config = dict(
    num_hidden_layers=8,
    hidden_size=384,
    n_experts=12,
    experts_per_token=2,
    d_expert=192,
    d_shared_expert=384,
    hidden_act='geglu',
    moe_layers=[2, 3, 4, 5, 6, 7],
    router_score='softmax',
    normalize_top_k=True,
    routed_scale=1.41,
    balance_loss=0.00271,
    balance_bias=False,
    shared_expert_gate=True,
    init_std_router=0.0155,
    lr_router=0.000807,
    num_attention_heads=3,
    num_key_value_heads=3,
    head_dim=128,
    vocab_size=8192,
    norm='rmsnorm',
    norm_place='pre',
    norm_eps=1e-05,
    positions='rope',
    rope_theta=10000.0,
    rope_fraction=1.0,
    qk_norm=False,
    attn_scale=0.0884,
    tie_word_embeddings=False,
    parallel_block=False,
    init='trunc',
    init_std_qkv=0.0319,
    init_std_o=0.0,
    init_std_up=0.0319,
    init_std_down=0.0,
    optimizer='muon_variant',
    learning_rate=0.00277,
    lr_mult_qkv=0.7,
    beta1=0.95,
    lr_head=0.00579,
    max_grad_norm=1.0,
    warmup_steps=200,
    schedule='wsd',
    decay_fraction=1.0,
    decay_shape='linear',
    final_lr_fraction=0.0,
    batch_tokens=65536,
    max_seq_len=1024,
    doc_mask=True,
    train_tokens=273800000,
    max_steps=4178,
    dataset='wikipedia_en',
)
Below are experts of layer 2 (counted from 0) of a mixture-of-experts language model. Rows are named router (the router's row for the expert), down (a neuron's output weights, with its number) and show model dimensions 192-255. Each number is 128 + 24 x the weight over its row's rms, rounded and kept within 0 to 255. Numbers have three digits each.
After each expert's rows: "raises" lists some tokens whose logits its average output raises strongly, later layers aside; "comes before" lists some tokens at least twice as common just after its tokens as in all text. This comes from a sample of Wikipedia text that the model never trained on. Tokens count by the router's weight.

# expert 1
router:102094162102157087120162125091141138141115144123124113099127109126121144148112118143138091156119090038143134126119092090101119154118142135129127128150123149146110079125082116137132136153133114
down0:110121136147128107104153186143141119130140123110173115114121130133145178133127156116132116104116109141125110080147139168156102139232152155171128115187099131134147126128124179127174176129120115
down1:137082144119143146114134124121107105100169077076112113138136144114115162087111142100156094154117196113095131122122103139136127095134171105133090144087155163132141119130094166095101110132101170
down2:181153123119123165148109115083135151143102131145142171094152155129156078136091122115125142127148164122110096095084117157155116106104133131137095089108123124130129126141124123115121115168124142
down3:165142103139146119106103152109127094095185148174119139148125106081124110127116145147170117088131153159122103104148136128108148143119118138126172121127119142099156101081145144138125100149143142
down4:137157179099131127154155138152151127124105143091133083086090141119068152127144147149109118138130091159104095108111121123159098134171114090123128133135149150123157128173174123150106144148131177
down5:085112091121132151108149154121111110137132121108132108107097177114175168186120134077118121185149150138093102095114152128097129122115113143139141093158071136106118098087132128095109087133134120
down6:151141125101089171158134128138122145117132110118097104084094151163136169126141138069141119156139157141105137151163153121113150125152115139151117124101120128097119128095145153142143113108124094
down7:126125115131143086108144117110144190118154100161154109164064104121140133156125093124119113131077164155109107100110136105106127104142118111125133133134147159155144149182135119084125114112188104
down8:144110085099143114100136106122070128126168139137145139152135113170102133130131134106160085127128104109110108162132144117149098087133153096120117135136099159107164144130112150130127090095137175
down9:166158109152101169129108111135112158134149178136117130114148114126198128144146155134105136126175165134111121108138125108170137108130159118136144132136125117115080118104135138090159089110155152
down10:119088144147130066112185145110145128107142151107136143141121148068121076120171098083155108090107094115156149133120136096114109126142135111136125147126117143111120148108107120101174138164085126
down11:110126125126150117122136126143116116111094127148163128106156139133075125107160122149109164124129110125118108136111152099161093169135091167137099094096113099138152148138147102121130163134093153
down12:089145130099148144107103123102165115120150121117131169123143165136139122146081141119144145113140164134139131125091121138102107130130107127128155129178122089101151103143120144110117119158142175
down13:134100085087157147129136139138089141123145137133132132125089111145131155145139127127143113145093145102145146087096134105149118108120117134146131127127155140084114107119141093150146151098142113
down14:149164112136118170131133147133079137097161111126094087112134127131134126103124181167116145083139112161114105147106119127127093092161154099124118125124107117137138157153126155159097149088179126
down15:148136170126117102101167151135169095153120093120147114136121140122121141148170145103129102135112123176115143113116143128096152143125157102123151119144149105108132124110126139181147121125123105
down16:115091152159145141182085101117166167167122124120145109142113140131170187137143146101113158131165142188104176108119117112101123101123121170153135127137117127179133178135117116136122123118119108
down17:101153140166124154176133125106094140123148155157121161154128082163170155150102128155099122146152122140092112078139160115072143128096094149138109136155158119119114148146085071133137136123074069
down18:129115123144100147093099096088106112136124130130126178087112106120117099137129105102146161096144138167113146134111099106142141148127145124138106140117108094071131081102168141164100106122119106
down19:154126155104160120157085169168135135128110111159097149117120126147139092149099121127134142138122137143120118143107102088155154122127079127145149186101148097105171126154138144145086118160157171
down20:125127089145138139121145120162151100089120139133113128124103119117152142140129102127108181146119179171146111169094105117149129114121101119112151129122111166139132178150105116125128140098114121
down21:131111104165121142129165147104168167174108192129108106147115154097141139165134111150089094168110084117112114132096165112120138173118100124141124116106153133121107134135151089139147087086117150
down22:137127164119158174080117127096132105134077093141158129098101170162158168125131131141128142119131095106121171132069152090106156142089146141177170121184137106116130086134117107171117137162110134
down23:121108170129143168145121079106133136133106104149128163164118122165099130141114157131114112070089137121165145126138109113143131137135142153110131131175095125116143141180147050105102158138130105
down24:115122119120130098135147119114166159120107129158160113127116105147132141086152114167135106127115104131082137113128079086148138157088135109112118155168092118105098130177090135141144122127148113
down25:154096179135105111144121095102101116134162117075131112112156105153131117124144083128130150123134117157144142142131127119117157166131161123110114161146156113121112147110185128098137150134077097
down26:162127148096131100119097181072110133138087105106109157097151141125095148130112075108117144159136157122091159133150126159170124137096173153127102079104090128068122148127119110169104172127120122
down27:139163126164123122101132120083112103145160141095123132124145118139140114124142140124130087136146112113127117128123107120100133150168110118132112137105163132168179093115151123115128131157127156
down28:088061129144143101132143119168148159132126124172115133101137128119129115100121122100135131145149137122103131163096124125123121093130127147130121148089145117153193095097171088128101132108110117
down29:127113141133154148105159079071126123159152139156117140124147109106141115113138166108080123161110131118125136108156125182143147122141108158093130160130140151088173111137131100090114137182122153
raises: " the", " a", " in", " to", ",", " an"
comes before: " the", " a", " to", " in", " by", " his"

# expert 6
router:138137081120092147127087163145112115124128145116125134128165117138211118126147148140128123142132121147088174134182067142137160154142167141121125143112146141150060094141139146112156116120135105
down0:113094140114163089151135114152111138093167084105146128154085160143137140118113123142139130189132176123141131177148141146152138129134097130198161135090170144105136125119125141117137103134125136
down1:127103138152106136136072138159119096113106092102118128089132101144126161154116124154170130113132116112135135130116105110088121139153151126135142094112099111108191101143185128072138131091106117
down2:135115154107106124106127148129102121149109165138129104131117139129121105077143123130121119115094118120102125106091137144170125161118113131133146164159141101118136145151136116125108184166152145
down3:130108090120121141072135207127165111140155136130179108131126133150156134133131128095110096183144131116127122132126089126116127127087138095152103138146139107134136096140145124093123152111114167
down4:093107096154106088098125133129113124099137098110145123090124131108131154136106162156155129103131135130098093126081121158126157095182138086160113167165127146123105136126139129057143136146126145
down5:144165116175132113154096145113127115140154130134121141076137125117084157142124114121174136166106183108158115104109162164131118148135130101143122139122111114127188087135133111147156173162118103
down6:106138129112123133126128121159115138120134102115151114128164161159131155112096126132122109133163106109134115119154109156175169123126131159146114162092110086135102110149135145152124116075146145
down7:093106164150093162133106125089149127152142158150130147165103137128104170120132166127149157097147097157138143110163126133158095089130105135142133141106148116117080118133145120118122149168134161
down8:111131146116154118144112141117161136105168106171153108137118093067112134153120135134078141137148126092144131108111140114140142115117167099095072105104068132129123126149154114176151099156137136
down9:161129119165112132128166116147156154130132142144151105148115151162095156166106103089134158153120140156128157184139119134108128121134138121152152119137125126124103150093143116155125098131108123
down10:141171161127191129103148091133158128133088139147158105133086162134171090189158148115117115145165141179154148093129101111098137109118157099143157142151099090085165114087173122144134128140117148
down11:118122136130138077126144114102122163172191102143078121111142128143087130112160144129139091185126116126107160120140140158136170130114170158134129117102133087131153127132135122124150139186147167
down12:138128122088163124120151136128176139115159134095090120150115127155158123092142151158092108105112106109149116125111124171154126098070137136167137133137151137097142113154153157161148155156155176
down13:135148144110110160142144117193135085103091147162138143106152101176153156127120093125133152115154153112100136188160119106143121129146136117164140138085113131122106121158162120140104113119171113
down14:140148160135127131124083118162187125114150134107166154168114132152143106149128151094121096105159162154120151142174128123093129135164149083145153102140155117137120102099126168085120107118104144
down15:141114074103131137136141105130150133139138165171101118134128072113160103093148141131111117143094122139082150164112129109101122088137161200174148169158135112137146154105144126155134124115135101
down16:134150139158161112175116111119176112133097154121126106147106127138125103170109145153141144176116078110129133099100136148113159108106105078096116128125124126138130115082139113138142090144152099
down17:179173145110134152126129123107149106132125116105121107084106168096166131129104129124110145153133137129154154114154149134148167143146136110127123161101146107117146168117132131131115136137125127
down18:138141079124141179173086119135126107166118140101120137080112100110138148102096108173151143148130151155128152105111144136119111176118126122081102162144120178151155147127079125106134137129152127
down19:125149120108117118145106156132139136134144097134144142104135140147112120092128139109108158150084121152119059121151096141156146137177119087138133138130091093116171074153140148141094121125151157
down20:120142158110156167126140137134127108120123138125137101085133148133140120085133131141146112127069109139131091117110147115150134108102129126158110107153106058138121101100136111138135161159118150
down21:102139141176154149150149113132111148127107122119149118132171128134108146125127098102179190125115151087127068136089099094123139142128125145164158103131161119157155148104115098137054140104105094
down22:128141176139135155138097116176140123135107118101192054144120123118119106120162131134145086161121155112124108091114150123085163135106119102101116128093097148136122156106136114129111098104107149
down23:172128150113132081118132132106134149095127123114100119150105177165127092098122114087097113136143115138138100135138142121133144139148155098110154114176107121135111142089127171136126111125084118
down24:160116101149124109162150112117140134132086179120110116134141157124161163130160124161108144130129157075092130109142151104209130088112117149109155126142082102137105128172133124148175142082104114
down25:114127076111103146118111141124159112108122162114192117160125148136139155113118114128137124128098126129153140128097137135135089103126109113121146101086145151164119181118139081100071112185154108
down26:115092096113125128094150127159133117123159095164129124179114127132122152148149162127097161106093138134115164104143111158160086134124123114126124098106129108155139107157137130101102141138162162
down27:125118144109073156121118108135152105157134117084160149159164105152119117101136101117154099139138154104168119112104098160126140132102117092118104122137136151140115160115087169120129138162146129
down28:136127168127145070120114128105134135134071146109137139104145135135138112117157152143110126118080138111120133122134146171077147113110128116097129118124113086142153076108123090127090153120090125
down29:148143091119144179113163103103078138158133139150116158143159126119130142144138082154155139159112134122134125142107202122129171156146115122132108133121132160114161154140118105121148143106086120
raises: ",", " of", " in", " and", " (", "."
comes before: " of", ",", "s", ".", " in", " and"

# expert 4
router:155102163145155153134144095158108121134122121174117112119151124129164153123154136105110111133161144108140110127114138121164118063162102098097140098149169152079109189126100100091135137131110144
down0:137129150163126153125176135121114127179132126133131153110151099127147094154141130155072121091139163085131140158109126153117138144066117112096107143137117103108088140119136132135064140096113143
down1:107084093149127118127142159148117159145124096084147138141147109118173122126103115140123185147094149123105136173115166136123135089150113174120108114096124160150098136104173117138108122125126117
down2:165109156144106162138089103101154085133151122139132086119142112099112121136120117140125130151137153136195132114133142121141135126150113087132115124127176143163156144177132168135130112135131121
down3:131142105121110123146195097117140136121088088119155102110120132130114106155138106120104089164093218093174156141091111126121150165093121122151113121145097125091142140138110116130143112151173116
down4:116133143098110150153123143129154142110127099105153121151140164188134142174106077138099143133179106103118098158159106117137113153139142096138111128145107178134149121156136140101145108156158157
down5:177101119114117123177110097129111124099146143105113104096117127062134170105113120105121129142138157114143108136161152072118137130135107138138129114156155122129160118162066144102141107143133123
down6:108100168120130126158115127115140120086148179167114193160154148176152139164143169144133104132133166155116136123096124159138121102111136138097138181120146161136142100133109136120111098133119127
down7:129138114139155141108114122124130139110156144144131114125142117101122080088141110131149127080180146064095130115116124148152128157137126144137117092119041103167157115068119154115183122127121105
down8:121167148138097132145143115082110136147137127101095110109155126168084161124130149122104131108078118109116135106124113141110149122162126132138106083123129133092136104132152131147166154078162140
down9:152107126141150116083146100139116116080113133098139111136111140111117147143109166136123136097127152170140107195136091111133129156134129143112140127080136154156106156096124137099155159133135134
down10:166150088109104148136152107144133106105091105161130156150160145111130144124093116075175131116177123174153136123173123108169118120166129147111116134176126172108179119141176170144130124166172110
down11:135124150106153114156075162141105116094166042152117151138126131097162097140148119166118122128140097143147143133078147182163188157134132162129111145146091115116111087143109092098114115111158138
down12:104115124116119163153120142091165098134084102128086107115112104115113151121096129174167113128118120126172137109147156136138109156116107147140119105093103134129159141143176150147158117146161132
down13:075111119101126158092095138115111108126085123115128154144100141143115145101087134156140101124156151142129106185123120105159117165143139155150128124097112107136100137152111128108163127133143086
down14:133092130134123164136126126161150109155113141129144153137125107140098111097112106089161102151127145099158141114120117162153182141134110144114167109145087132122138149133121156150122090165152172
down15:117137100090169145115094107134140148159122146140153125111151126156178124144112111101099113129150167154123107160187084134141126128192132096128130124155128184150155106161124100104131106112144137
down16:127140116111133129141091115090131123083136158146107157113123121090111096152149110107111113122115126139191138163135090118120065119127117142138104185107133112151131120174086111128118178146110132
down17:135149125102064138125126120158143145149110114127125090122087155150127090138125154136134125111117118138171119120178152145079111120112130178134098152106125130083141107149140158143098088120153162
down18:086122121139108146134106127145132143129156100142114127105120130118115167097116092103100150128157100083145175154118145132152107128134122114155117135155150123132128133151168089109101142126133135
down19:129114141116095125097110099164100170099144148107159125121104122135140130140156099073121148129126116144171101111168131126103144119135131129178127090184101151091089150125122086107105103096154151
down20:158122146108198156109125135133129122151102105106119122148163137170137088103105133107113082130144108140121138121168095145127132133136140108174175143141129123119143118134098142147121121134126146
down21:109083134142142100145106126161148144139164148118116139082147144121191080150108122077111121090123108140184138164121098156063118135107162131145115142134086140167106120165135127130113116117121140
down22:134150078111157077127158165160141107160089048148118090136108158139095153127129111095134109129144114106133127106102127150099125083119116130167099157156099143131142109140147161144108114124123125
down23:144120111140117141120140142097126113088158124088134106087109144133112109113127179150100109147141165122134103100138104140082128113129092102103096110094114107144131140110140090103154145124105158
down24:130139112124153101154136139179105130116136144138138088144141098165108150156153097113139087150137152133139124124116122050196122107136080135165094146094133143107136099135137120136138154059147129
down25:152140116128143151132090104158106147151141097139150130127139141117105131182158092162116119091151081073144135137099100133114120120104124107139064152104135136197151122145120142123092147169134140
down26:117139147140114099113126134126132128176156118109126128137136096134144152072118132119176111140127111138116097123106118133148099129117104108141121103063136140154093125126106159124179142131136120
down27:094145131171120151165115102171140118165123104086100142100135106144150128125104063128132183170127113169120116179161136124060147168141126167105136098136143147147137136106131088135113122124137108
down28:084105145116131117177084135108141116120124154177094084143093129143085101151102135116101129128167149099153162154131126167134127165125129156100141142147131111153113111161115135146152137127146107
down29:120139152093130143134136124151092172099138167131143101132100118122145143167144130142092140147112139134136110138155142096140164139117139163138134125090132099102109128144159100141095142113084136
raises: ",", ".", " and", " to", " (", " in"
comes before: " |", ".", ")", "–", ",", ";"

# expert 5
router:180167096136172131106104089094105111105134104142118142180132171102139124161113096118141126149157150111124154118180118111114135130135144139107137107155091140114117119113160137142149104079123088
down0:155143127172128169125153157176130159112128150169081127143095141142162131180122129111115118163109078157107090132148138186109132155097142126166131107099116101149095124098143115114127103110175102
down1:113121085126111142119149122142092165200175156152152129096088094131149142126124095168077162123111148078160118131137128149130089132146139150145116185137103155094160135141111132184098111144111140
down2:102125146099131178117166080147120159111083102123116107143128115138137162105112125135142118096157114177099110147183107151116135103131152113128131095187123124174155108115146111109111098156151122
down3:161129149122148156087137098108100136106132147126132146158121126107119131149134153163144135113123143175116121150123167149131124141145175108088109117161095099113097146161156131084152130124108142
down4:137129107098132127112129096132114132139143111133160139085150176135172114134132157136094115158112128156140123119129131124136143132151093118160103132152116138166147142110099161148130138071122139
down5:126142106147140161155138123140148150139085177119117078129132132098124130147118145129137172058101157115067117075134129142140163143173100140170099080128120154098136111135119126123114085155113127
down6:144123133138154107100109112152152168123127107140139130102079073141132159137126188150099155107190131151183150104137148096152104152126109119095084128140161057145185100137128097128139131152134113
down7:110105116148136096130105134148141129075123151143136181168111120117106112098093185085138178145130133147142096128134119103110107164116141095106150118138131159173176176132123100092150139128118121
down8:105120134122126175090147098175101131144125103149121139116151122120107129072125134119124096168154138121179143124115145100154101158171167171081105132135100106095140098129124127131168106188156132
down9:123090112149149129159127122103151125132123126113108147071101103146120119142122125091120137157122152108140156119131132138120160130102095153106118168130119120115126156106124122103121103151157108
down10:129146159095144108149092106075099113131107153154056079126103162093126115161138122123129107133138169125133129143148125098128153100129112100140104137095124147127118159152146141130125165135174172
down11:150117078125111108131158193080091088175144102142078155123127102101143107104151182083103132135126115085095185129127108143098094120116076080092131142121142154123142132100108146102147083132144113
down12:153119142148083145147094098111145120143138175169147131169143124128129171126116139118153125123152145111141070101125153120128108112121147122108060168199071123144107106122145149123139133176130130
down13:158148140146120117149179120150102110123148134115118191109148131116119101134163137125146177107157132112145090148129133158137196097155132110128116110105107106160123178124108151113110137117160094
down14:116139129111115133108165135169109155176139183126096113145113112087150146124122132103129096110128110073123142093126126082142099157137120112138105157172143081150111129143093111182077103110120110
down15:131142137089114153100089117141108110119169095105123148101126125088122122111111049132068107097161133116096126074164130149137136120069107121136115122148137134115167127146109134103131095132120120
down16:117140120095157133124137146137082169167116147125132155108159118160137129084169152094081108138138122149121126130147131124112152093127088151142132078066092077176157142136134152147116135100127135
down17:171134165092109120111109167124176169146128109096112155101145101142127139152138169125166110082079133125115130068118127148141120119130088136105086167109132167121125149112132100194137135134177127
down18:165153174126139142106152127121148111127096163150116091137093072128146135093147130132146112135117147101159128146106147096173091121111080118196093083106108115152124122116125135184159164142167152
down19:097169158131124150137103147189151118118118152113129115141144144104139095163058133116151075113166165152120131191126158111138118138131105121117165151085159148150145135130146099137127147160133152
down20:106132164114125158132113154145151095150169135104161141146134112139112179159108133114134169155143149146141121116117175140118130118134127106122131128123160144101138149136140172164135141141128095
down21:117136145109149153180154129107115106141097136139175065172107159117125144083130101124104070087105150124150114116138114115133138153139154120124169089125172104118122111138142137146129150134143098
down22:113138151121146148138160119100108089166109096121136110138100107096172160153119090130109124112159147148127094094148096134173118102103107112131151118135178141136141134197122135128122113152096110
down23:092107121096130131130106108106104114145134091095121099105117133129118153100135119078151103093102090120078154090112082143166130106120133151088121131142145134136124114129136120131122091092115143
down24:103132170115113144146131107116144110109143100094138150125144181120106106116142105157116136127097152145134124117091109169138125132129110113134106133150164098075122144146097098129127135131128130
down25:123152135143074131177140136096113113133146094128152118150130139108152097108134121111130108145120124173115158110098182137143144093136134116118082098153100117098161098139105137147114155102134129
down26:127141075127140151160147092129133069142123097105130117123164102084153125135157148136148082129127165139183165181127102126152088149091071157112139116171132082076104131065158116124128149158108140
down27:141158144160132130148116116151195123167117111124155166125149131108174181152147141119120165112136140117140145157140098111139114120097092162130138089119105125138109172130109111132134182160154096
down28:117119113155083144153103147129090093120105116082081126123139142146116133098102082086129136082151124101112102135126128139158093125111108151100122134153192116085153180148119137111123108150109120
down29:149130138116085101095129173138128109153129127107181159080105141121125115081171063131133162150116137170096118163141137155125150150145156132117114141108112147147135115075104145114143150192147139
raises: " and", " while", " with", "=", ".", "\n\n"
comes before: "=", "\n\n", "\n", " The", " and", "The"

# expert 10
router:094141140115145107159103135183141149113119090144138167167111141151085192136140111133105094128095090160117123131113097142153125091077114131184135149169147129136170106101148114124093119143138165
down0:126184132134153133168085153143109168100110156135118119171165137113056140129136112096165144116097129136070125145154128136118123117166124155058162155087120117125157123103106118126108117123116163
down1:138138104150097115118121115092117144117149163127158116115169167113124124119123068137141161138138114125130141150118156125091138138129137118108110112102100145138120134155086123130129096130110152
down2:135145144127133118153149149133109117147090149061122087107136103132156131148140122127143149147099111125147133122198120126146113117143074155116104146126174126109164129126184133132132167120090107
down3:100177154092122121178138149100152128127106129098141077126155121104111107186118155137125151144134129176107114144110134144114114136089133177061110098098109117101091141127099174126108130119114131
down4:156125124152178175131079126161177138101080125166144156134159154092142117171132187109124147058146091118078112141139123111137148161074142101079131158159093170132162127103093127148152157152143095
down5:128171141136091125132128154138192136174106095118178159139152128143143108158144179128102156116142134157106096111144152162098108145120104114101132149141153138132077136123095130131130154134089117
down6:130152094121156191161110158142124095157157119131095117119074122151125148096149129145123134135143110130151133115125125146147120138129096116117123156129140125174137114124132141137137116093161108
down7:101123122134134130124098127123122146150126172123127127096124138137147150148150092166104099133110182133107156120150163096114099115152119143108117129164149114144131151095161151113117133126096161
down8:151111119150098109157170101108148117155147112121101121131134068123137117143131107130125102104132130147102112127105134095147121091151152118136090124108099152156090114135118136169118079112117121
down9:151122111125150088126160101132145081103159139122135120115135147158094080140121135105164111126093067123118152129126131103093114123150130112140158119117177123138087104116135158119163106133165134
down10:171143118107167108126108115114104133105177096089129144154119172106093153120141092105144137130131148106161127123105097144123077167158131137109132135091091146144092116145123123102092132122148130
down11:088152106108125152181135152118126110136160168162126128149132092131105115080124124094136159125124117108105143178144122174112122116136129155118163131161078121123116143146114101127133119131137123
down12:104122138133164119110101094099125141128119078110096101117134119163103137134119119148115148175067155123166157163150138175146150146102151132180093094098121112120084121087101109116121129132113117
down13:099136121147156174135181116076132141111141103165104152121138132120112147122169085112129108119149127114118137142125124123138125101158137093128155151170153110121093107163099105162127142119139116
down14:068130163127118121073133125092127133118145150098133113141135130140141118138133092158176136142106105125134120100143125112153149119135119180144126101121085127061131149171082145153109128098172112
down15:107110159135145095147183140136119146160126084091091094175103120158156126114179131079127085121151107103101094090119113123096114091116087143130149119136138114069117120106107113108100107120123146
down16:164082107138107092135133144132140135131083154131141120129110155107126148123148139087172120129157106110159116140115133084121108138090149092147125136133146166125113131132179119155134171146142152
down17:141113138080080164127101093174096113123101086091124146119153156117153104140140139100159154168123151161083081090161124102187128129123098156144137146113140108149130111128150119129154139140154133
down18:138137132118152123103142077073130143137155173155171123141120135146149074098110146144114143114137140112107122106119146115161138135107116140160150105136135118118114137151163115140134162100126105
down19:144135099093163087104169106129116133119144149177168124108108096155126167130115147141122159104097145091127110070138125107113119159140136095115109135130118146157118168125103131113137111126162129
down20:129138169111112133120144102150144127142120123117119116161111136113124119121109145113117130153138117143173105108099106131137039100092147123145141136130162139145116152122157121148142118169149126
down21:181137105087125107126107149088157166165086108126112108143136107086110107126138153116133086086133073114162168065144122122136152124115114152103133091121119119123155130148111133125139146143119118
down22:086131133105141117152141092178134111088117116096133155145119128124077128148119148121131141094107096116105139126132107079124139146115104112189109111121124131110169085130142110112151142103112141
down23:089198109102129106169111099135137120132107095212181152088167197117142100151100124126090107165147125126154098137095138156088114126152104140109143120123105104104102161150106119142123150134089163
down24:145118144101147124161105117146128108145166146156138093136102117119117134120113132145096143109128111151136106092126127154150082116116114151111121100099118133120156170139202121133115116137154169
down25:085146188137134142104111154113123192091125144071100130137101153120100167110127120112120166121121119069102147163128126119094124140128135139082119138160156086122155121138146135109139106180144115
down26:159142116116134130159112097121128173109143129162126132089141155122110142120127140122144133131151122144120164146140134155070166148110149114112146085107061168116135150113112122132143151108153107
down27:149139184152143102125114144137126143106133135153165112165162139097133133119158121119090161140128128124110128111093127151116118119101138112148121141178145113124106135120173117111149152099149129
down28:141171122178105120132112118060145093145143102113124158125093121195119125137128094111104136073121162081101149126093086153112153142186137132147117110173076106096114061153138120123083142091168114
down29:140165136098111119077120081113171121111130144116135107137091104164150066124122147156163116110137142155117140135149106090092128100085091093127102092123175105078143188139149149101156131158094142
raises: "-", " to", "\n", " the", " in", "s"
comes before: "\n", "  ", ":", " 0", " 1", " 2"

# expert 3
router:120131125123143118084160144113115110113127154067130081099115120105125089152134130121153118125144166137149115133140151150113146161115113092092116148111141082129161148085155152131137154131109128
down0:138158140166155175124167132133163123128101124132125101101104136099128138187118109151120158132134146123140154078177153164105119134151136106130147102108119125130130120137064154104108138159132146
down1:097087128109121131106163117121125147161117082099094120095086145154136128099105135115134149114103133172146122120131129115105090117119077108128120162119146127114149144143167150180137089114130184
down2:124114137152160129109114104118143161153096107109131124183104136135118144113118110117107132147109161169142163132113102103147155162108135113111157133120187110162110130107055143175129086096108161
down3:126162108114117136152101142097145124147102106125150145099152138113143141140118169190154099125118109123129106118145129149126129170154143138115144119124104070154154149108123139088183125154176128
down4:109123138136100098129092143119142113115126099128140146149124192108139158121151189121127153150176062114154123116122137100150107132123130122106126155139148101144082113142089110077083153085136114
down5:112111134129163086137109109114097129127052152101099088141158187147134125109141145145146097125109141104150105101119144142155182120083102084142151157106116084129126077132142136123142135171096132
down6:119131155100166122156121118082159110129131192108105143137155168101136110141141120158115148149127082132141133163124101135130113114131120118124153113097125139120131093095137099145127079142113148
down7:149126170097125080134110091113138107130117108134142128114136150125159141111082140115083132151172093089125146130095136130137138128130133135108119143149152146140130114108128104143134087100115148
down8:079155139105126113154119075167141141140133134140114153083109155107128061074116141086129127094184065139198122141144082132144126105146077095075157132096101135185135119133113131104108143142131156
down9:097135144144095163115152171114078114155126113080144157151118132110103102104102113138141148103150116152095134111117102116124114130124169149127116118127116106145127135176118118124141079120145170
down10:170145146131106121153110138106106160120117150116090153138086128169083109156146169133117115140137158126118139132156097147133108146147141129119077143153092177169104154101129141106123130151137126
down11:148099111123120157160088104142098136141164124133154128177121110124145114117099101097170118107119121076131144136090168089143108129150126138166137074132128120120128093116121122119147160144135117
down12:131146127139103124113110120120150117143147128101151036146157082126123118127139207146094172108108130101150095151125096159134143151154118099110142135172157149115111133119167107125129149125161090
down13:127069090085144140122170124123122120110076130151143055164106101088075200091186105140169096104087148134146099190117089079129153159082122110131104116084095101097130085135152098108138127114136147
down14:132164163141130124127133146110118120119076097171156115146101176119147118133106087148157137107166114132157123144139111109188147125137134119152138141127145144114125169106132154135136123147153121
down15:120109090136133143110077137096107150139145086110152103142179142129147085118108137126101167157103122150140145157125150144137138107056163120139150151145170178144109102146117128110092191146088120
down16:090121105140132140116109096135111097113085113113141127162137123133106117173108133126145141140125119124150115125120147135101148138126093161137130080108144135147116146114117066149131078090178146
down17:116090105129101145131150133152147111104099101119087139178151132119125160161083103116135095122129156115168124142099123110136158165101129134123133136135132122143113111107153116082137133074104153
down18:156134148117089072136119168144134140106124122120135107083121125153088102170142182083050163108166105105079144183116114062141109084147098121118103132109132112151117147110131138116124126163115102
down19:095112139147128141087173159159130095151148104152132144130147104177117149119075119082101129172137185070151154153121127144147098178097140157113094125123088135147173107134173125117170094090115125
down20:114146122135131116136111076134122110142135114143078134138125123068141123160138141082150140171159116174140167126099103129144130098110152153118134135108150131091104106141150132143145141148095163
down21:112138166110171132102135109111112123117063129144133121139139137128110086143154082114133106121122129135136138110112166096096128117110154141141082146119105142115127136133129130154071154093153141
down22:181085099121144123136155096093133148171097133122131102141147142123157115159123134099117152131111088132152132166104167152130127144110178121159178103117109118109144127154115089122148130130144119
down23:147150078111112108146109115165107156135105116164079136106179138155142123115118126135130075139106128125090122172091147143108144127088146164171125135133122172118138145099103116126154103105113142
down24:119095170121107158114128126157098076158099096141144172132069159151108130152109134142108123127147109122133133093149145136099104123117171125152119167132108130102119141133110147170146140142097122
down25:164159123120169128123150127128145162103144132124134137147154148126149097168100163109121137157128130140146146101113104154118125127094132100128155129144112128137118168109165097119122135079136160
down26:118132142148175130114153114155128151139102099114140156091121109121110130142107110151115096165117141129120165145147130138150124130112162148155119110107121161118116086118101150123125146173128102
down27:102148116139141152145173111107127138097148155115156145110116099125151166136116119085111111190161119126136156110105102134127095140133144143159147098153177078162138136100155141110139101143081120
down28:073131116189115141117151101125118126112108132126129134130127080111131112104109149144141148125185120118159095092136127117112104093166148108109111123099138169124158128138090129089119145084155159
down29:143169157147086144101135115161108091132146133126169157150087104155130107126111129112101109082109095162131120171153116106123171133168125133105111122145104099144149102118173136127118155129148126
raises: "-", "s", ".", "B", " in", " and"
comes before: "|", "-", "19", "The", "2", "1"